{
  "balance_loss": 0.00522,
  "vocab_size": 8192,
  "batch_tokens": 32768
}
Below are experts of layer 4 (counted from 0) of a mixture-of-experts language model. Rows are named router (the router's row for the expert), up (a neuron's input weights, with its number), down (a neuron's output weights, with its number) and show model dimensions 64-95. Each number is 500 + 50 x the weight over its row's rms, rounded and kept within 0 to 999. Numbers have three digits each.
Before each expert's rows: a language model's description of what the expert responds to; "mostly gets" lists some tokens that are sent to it at least half of the time. This comes from a sample of Wikipedia text that the model never trained on.

# expert 0
Word-final suffixes, mostly plural s, es, ers, ions, ings, plus coordinate symbols °N, °E and table pipes in infoboxes.
mostly gets: "s", "°N", "ks", "ts", "ians", "les"
router:500503613559470474463497432575451499546531584506499458526351452427417503419454534461534510512479
up0:442429549460448465486467403601531508419449523511547589415460589445584423550548445518470542560584
down0:485495534421590472526494501493503541532490521517540498531507608411538462490575561474498459506545
up1:575522591495350461504529502436580520551481479535466537486489461503451457438563429500526437557500
down1:525470475511531517465516480511464506554617540540514517519574512505453469499493501538509496463586
up2:470459543488551442505495535491528589581502590489467478528522468559449511535532541568475566511561
down2:435521467451465491501484553447437606519478416566487495494558457487562490496422538551503534530495
up3:520467483431381513514550556466459507571500469500447502577442482468491499479502477536548493470545
down3:436527534422450409462494441454575493552431522561499482515491472479513454543517484489499507503427
up4:505503502398537552441558508543505483495476542407565454514466392541485577547612447585462406546550
down4:539503515476500418415519495511528585477513402554516487540525527441475492503577515516594512473510
up5:508515621435473470551508488523438460463544584478355467509405416505503527521525551510603615495463
down5:521488586516547502540548597561410431533529506412541449504514501522460487459499534525481582473484
up6:558534484454452425470512427464468545448497612524400418480504540603545555547464455614546527566585
down6:527488483498515535487486507451522570518535529550423491499511518502508460554430396447633408542505
up7:432435474503538577487450468478452475524491485551480512451511514560492520506501518526488511452499
down7:476559518507507460470625529403484545431439462446492529532435411529467395442406581476538462524433
up8:589422550434487503487542508391518481506379504469538455462528445586467465582474472512502510485533
down8:464461456576434469479548539494420465545507471454520465584555523545443448516479553500460498595472
up9:528461539478592418562582500444506446491558548523407482523546545475438499561504541569559432417613
down9:552504547469423564509503432474552569544530523444593422460503486515479511507480370473553519558529
up10:420515503520493462474516425629418532525542497540447430526580473595596444549491522527634483497443
down10:523468513480491508596477483448566470545486511418537600482524503495527494475388476514436560597553
up11:546510469471538431509570440472472416404521503584543405526610539518602471516407557586512420493475
down11:314539497486499555502458484475502436539492474499428442478547477612510559523521531517475437496451
up12:513593426527469460491527542558521526543598504453516437500542467610421436605433458448523537463373
down12:488501560467577533558506499470510476489508439462473441542546514469551481510512378519483468443522
up13:635492502536530479568519530500438493518449557459566424508457447544612434527472496543488455392449
down13:500471447510530609418504540490498470470480461492479464486604512521522592471502618445503477500477
up14:428459508425453420493454536558437445449477463491565543539418534565523492502501535500435499579418
down14:595497557497562532438461482546511473529508541562479500488456470513456509566496493495512388535542
up15:453502554528492591422438586520470482601506521440508417584533490430527535515490549493549578543488
down15:487571531594446483498456547545467516445449424545517470501485565418474527545508501478547467459500
up16:447454545616562497546498456446455487483457546500548474395552489477536548492515498502543529381560
down16:524561441522475562464592564468534510412446488514436527550513432523548563546463505569489661566471
up17:447411496434432478453512477472437469538509492542601429418510460568390460439500545495526494425477
down17:487483579511516510443397384503511495539480542437431507498562414508536480456529438530581452494584
up18:469457540517417469425499565510556527510505548483468520530584548505494457522522500559474537487491
down18:448519461541444521428486571516598593509510537581498550490522502483478523510559527540451471539501
up19:514419509494443530453480463530498448526602539467520531487438505524504453443452484494496485553580
down19:460569492490451457455515597439507471512562567548500526473436484500501415512549375558480517551539
up20:512431584562508482554462508544426433563489526525390482508596422525462427564493504497516502436488
down20:622454516496487443438503474479544592540384490484454482482447484519529593502498434556409465501443
up21:510523609482515473521499509549434479521586438631539496530585457425487517437443532486466456429484
down21:468530507514491548478541505457457520626428503459466532473469533500446488572489443576486512519505
up22:451554469459495459482459524571510483582514438484632519504631391466412457500468485455494413475485
down22:492526426578509524453512422499589484497420454454459475463530492548445485486549497509512483498487
up23:521520511511469471477484534475503541557584522498606491529541468472580382441490511564473553510581
down23:355475399500552557561525578456479533544478495473533417501543459541458542436474483470356454543446
up24:461470524528517439444525518558441508615522532520482541536564472518515447533462474484522581569493
down24:495506478464565499507556572512406380488570468493478436506487520506563528598463558592502540568503
up25:571497553524420480537564410638496514552517439526534551496502481513515454478528489470582503481699
down25:528506576489537449501530504476488482504497429436490373376463555592505492490492545516524428517508
up26:434529430527495535513536531565524450495507536544528558528459449536498490551549480425421463545485
down26:555504455534412489562450515481509463455540463496468534520519436541596376536527528481450529421499
up27:530454491558513506551499409548527591416505497467481458449429485493557485542490531508489430460494
down27:482548446515407479496460470444529444499551478484505526618504379417514483436466467517325536569527

# expert 11
Auxiliaries and connectors after subjects or commas: was, is, were, has, and, as, with, for, by, plus periods and semicolons.
mostly gets: " was", " is", " with", " for", " as", " were"
router:504464434542415449495502514542515491481494447474521544531489480517520494493584372574550538406466
up0:487515527409399537548513437541449491412476520499546520427458479482425410483526506494414540508570
down0:499465444577535465580531517493590470499548387463566437516507583488547551457603562552531427519419
up1:548528495451455562526551480504537507525470424529424482558460540552511555392542491530518532437412
down1:486599540537527448431486472469532455377457498535479476458507524477553414483394479487540417410489
up2:438431590434524455524512502423540488484470553534492482507632496451522470518514454525447497500530
down2:550514481463493512467501512578521435545500539468541486468408561469476402467502490488488490472522
up3:493412550447485500469475484446502537507530407493358548542484522529493426542527457485500499613458
down3:354516465467461537527556505574502385576451533510517433516501545503526526545441428479471520469494
up4:482478521531508662525496577521513604499575491453582593549547459548439459466504483515480576465474
down4:491532468587495481461509509450454310412484447442597434557482422541482571594471507547618492462453
up5:504457555558564498521468483543435520462481506547532536580478452571493504530459471494541387447525
down5:463557438477472456633433420536556468414472549493466514508560568477477475600468607444496520516496
up6:497453390460535477487515536412571520444533471481569448510483431538509460483547444557447553553507
down6:497533540638493463522543527557531494428401406528475499501453477445502583483480497537514531494387
up7:495450493541609607519565429509460492549534527554478390487459578483533523483448441530462374499509
down7:425562508493584478505528540453490470586554495465487417605548555510479587466521453626619551498516
up8:364460512498574585551448485421442492513505517633528601444557441488585548478409467550529565522514
down8:415446446481537525490491480489426551557553514493515515626494437502497429466490539412501457501479
up9:477386425494588609512515493504483482436423497475487479548470585428549516514500488605471482468451
down9:367582590476500473522566404578459538440475513458537533466536499503486539493490390650501535546340
up10:550498476465512405538498494583453383568523475483456500545445451549442455476515524557530499611424
down10:386550525516517526412619550464486584548534448422568569508603486544503579491444500516535529487460
up11:452463486490573422526441500426552501578525600512506478546559450495565451546439583497495458495597
down11:637477570442600498514521488516432591590511510436508489424511622469429506459564552453438455538563
up12:519560575529485563512556516399469521467505494552573517513534497491529474491611465484460430548426
down12:640532490505468491537477493384445652532558535626508521430470478485499508456559628436499387559461
up13:395499509505538553503477565581546531476530576445480589582511448566509506493498489601535483493551
down13:481532586543499515510565551510449513634443524607550430469513461546474574405594574420600470560511
up14:574541485464528510613458398435443476521505489436505454566577475490525493499487496558469589481595
down14:670417506529576480420490549556480377460455521462502399596488465383475571451476525488451495486530
up15:440588566558520423542556498420407547491416443456465464463524386447539493432537440551544572469467
down15:465575575537502543489487608593482472512486438502577522496438570550520447460485418561463528498457
up16:540552557454516496556525512498513491508434558464464489419468508596532558426479547436486597405413
down16:384518497524352466456567501450474370458472424552379506520533460379470492504541457466536538392482
up17:497514477498514501531499537546539520530460550401501561493531471558418495550561615509442497476441
down17:446455497471451533490482507490501443542482439544461409543532548528451518482514500422484536527478
up18:510513598510465547556573490501485469470536489489377466539393539491535411541489520481521508426572
down18:444463501489442427524431576468422574502514524501575480453507373576523474519502591490523442574522
up19:580530448576563479504599457521481551400553453489437502596485445424516423513452449541477466447457
down19:395500581454475496450597500494440394497457463534580452492586521551476535483509540561467525570616
up20:494489508557444460534406491483412570466554489525499509513482478466471423474502535494496429527529
down20:545507540525507465575531499522550546385459509589478496471489546444500464549400566450518521474444
up21:571499590495486511499545621454500470520552603442488487451465487480505563528496489519445377517562
down21:359486510479517555504599510515528499485474506508393598412431447454512473508462478551370523484468
up22:548519446529439530584403510495439460506448504434486518511497454414437516490455491502573519430516
down22:503490510518502499493504490448543525557481482495501522537524486516494530461583464546459495560526
up23:501441493585487417526509582505396509478625564491465545529437528533494559430448472482480425467464
down23:528346487512422533529502476608550510488446546482417415532478458507494520465543588538497522495462
up24:409503495538382577519516489505401458437542514558473488451532588543515537513542537446436537578502
down24:361489487487511401523470422532497478419467437466529547450503512502564555419557602502451502478438
up25:384486594376474520554553467525484517529549563491540475503439589535494518587573504489518582514531
down25:403729447502451520534380423512549513483365507436502504458440422575552499539504559597526443554469
up26:520504562456510517581547477569427553468564495522472466546493495521568473492623504519544504522605
down26:521513491475496470560410505507502435422465500434446399514529466501463464489592435484582569557489
up27:499535412477487496487544480534489561530523442481552517547501434463468500476448448557558477453496
down27:568495617548479509503559507406529508602578458524531551431512444558449556465526539517508464537457

# expert 3
Middle syllables after a word start, like ac in spacecraft, an, ic, ur, plus function words an, not, more, so, However.
mostly gets: " an", "ac", " more", " un", " not", " so"
router:506492479512454433427576379466473423597450517530460525507427524545607467572424471426454508524475
up0:486500446449522438531536483492433503437378440445500522545423550557455526505436379463597494531501
down0:542413517510476504506429500523445462511430493421498556469610565507422466493397652498521514614484
up1:518456548502472465422379543415471434588509525469451467534486425595478506498510561439441527498516
down1:312404474488514422417466582448511424551571526493433469453533392490542498485483469508539505563465
up2:564542482546506431472444484512571473475487471569486410468439478502482463454453584541464493493485
down2:495529457471523542508469566496498503487485530624570513419473545471529595508469483505442499542495
up3:588513484499562477485509538605605527448447480518481601537508580505445467548589540453487507458519
down3:388581547522506397491514445473440520522491448467508429414479554513444439504596411414497570440502
up4:511530476439531558449505494545453454546458453526549494537580490475581416503459615555446508453452
down4:511467393554416418430518428461523515518453443576512486489548493544553424462521459452452457509590
up5:466467489467515554484441400499539493429469447519582557492516419514518422558482513520507457558518
down5:447528587491493484471501460431516539540533503548497467535476418508512491533512595498522427538597
up6:540590528421515500522505403568543527566471564524473601565526392535621592530464554439369561465521
down6:457488518490552543572534553530575586475524481545554454508509457510593564521470492532485545580458
up7:481561517521533609418521481518430425439519389446532503488440583636580559576493542483583492597484
down7:492572428502549424497537455393506534475511463494515478491510469526470487544522484537458483492475
up8:372487534519581422544486455497462497473326532493485490534528492505524503412437426570497429433548
down8:465467550497419506462453545535411450480561478478525511546468547526426429469385518451439533350481
up9:595492459489511444550501504357480517565442517492452408538499566535579481443408492520518574486543
down9:474473416508538564469555571510496470488435513539432476410391461553460563567442427528487528540417
up10:448448478544486537496442473503552544423508536493440550506388505495550509490576484549483375454527
down10:484521477495502509439524487486484485450508472599400436527445494439447424528475470379514476509453
up11:520549501550459443550550503487556572566486527523436517512520447439480479479568516499439499547514
down11:445579541515420490501542488494509450445498448469484521437439562468489486551417481483475465560460
up12:469486459506446536580555612545485432552581539548480462378451388423499416441627480485537487489551
down12:521531487500449558434508461527435556485425588520428446454556565473549442570583382569464438513493
up13:429488527460536476434525535436490522447532496435608513437388492519577485464502489563514574507525
down13:455514534534466440456492406544471385501495490481527520517517500492549527506509481543621518430469
up14:482529522539536535534428477403532515516510405530401480464511536520447508580520486527433435464500
down14:481451483573482442478488443507483471442496533474449459544523417514474510544565555498494482471549
up15:526553463455442438546462541506471570501493562473510528466481426624465537452454594455446529413567
down15:445424440476544613533510499550428518550524493476444474407506552540446462570592505556479526493534
up16:498504481608475510545443540551491546553584518564523515538446561564505513512528375492497593486593
down16:613462543505458437422491498491485457459545546558448494520491445491558507525465494432531449463527
up17:559507553478495525457581552553520535476488538429491550572506572452488440442589497444447543524585
down17:475504445535552448507490510429451463571449464538471552534400526528567527442572485557481462565553
up18:450510520484435472517429525486476521428473471503526440513553492468460428603486430447529491489546
down18:361522612553534415518442499381521475416592495504521447496501538446534502598441452542454562540521
up19:529530550526528429531521437531589518525440527524410532592371599513418548597531395609428424575515
down19:512460452576575556482519463445512532587537544495530534487438582507466403530490508497454506554500
up20:487394560478571529480518592663515503481531409486405555529456511436528534484549552492485488459502
down20:426556479537495498511443413527475472487471467475469496508505458577441446550503403536485440453569
up21:426494478475566442500529473626590482544518527547473557515472410517582623464483461442472482511526
down21:457524556465494528406557581558479533543420482402461539489460518463509463509544487516433528518477
up22:475549522482500410516516525470456528411475549513437573582482514587459557497437515526581532487603
down22:459431482478474533555494484438483482563525436539454407546531545462574575485494541468550513431475
up23:533510559525489495593490562445438457497613477542457521488483497454490494535520430529460471502446
down23:418541473422403427481457518509609571457494542499456476441444421492428458471507574586468514601517
up24:410474420459507551453500481500440435531490509585519538507503433617498396474481478493472451509517
down24:545471495448642537551397496511521428466568439475466529562546505604477525481467553515536505475534
up25:441484515543511418560611490479439469487556489538508443555499557545517436506476479524447484374478
down25:479489465454456562589541507572500488485446473545510484565479357424638623535540521438424496533523
up26:474449526552460471516496470555484456487540603583567566412521473530554467403452513485451477534574
down26:533548472510570545467497483492422454434459530489390497541382548587471546398480496540483516517453
up27:475454439474385506442559456506460500561565549548499555532433520515508543538488564450433437468433
down27:409569486547517546450475413545486519533461415560583564527493478461485524463523550568515533603510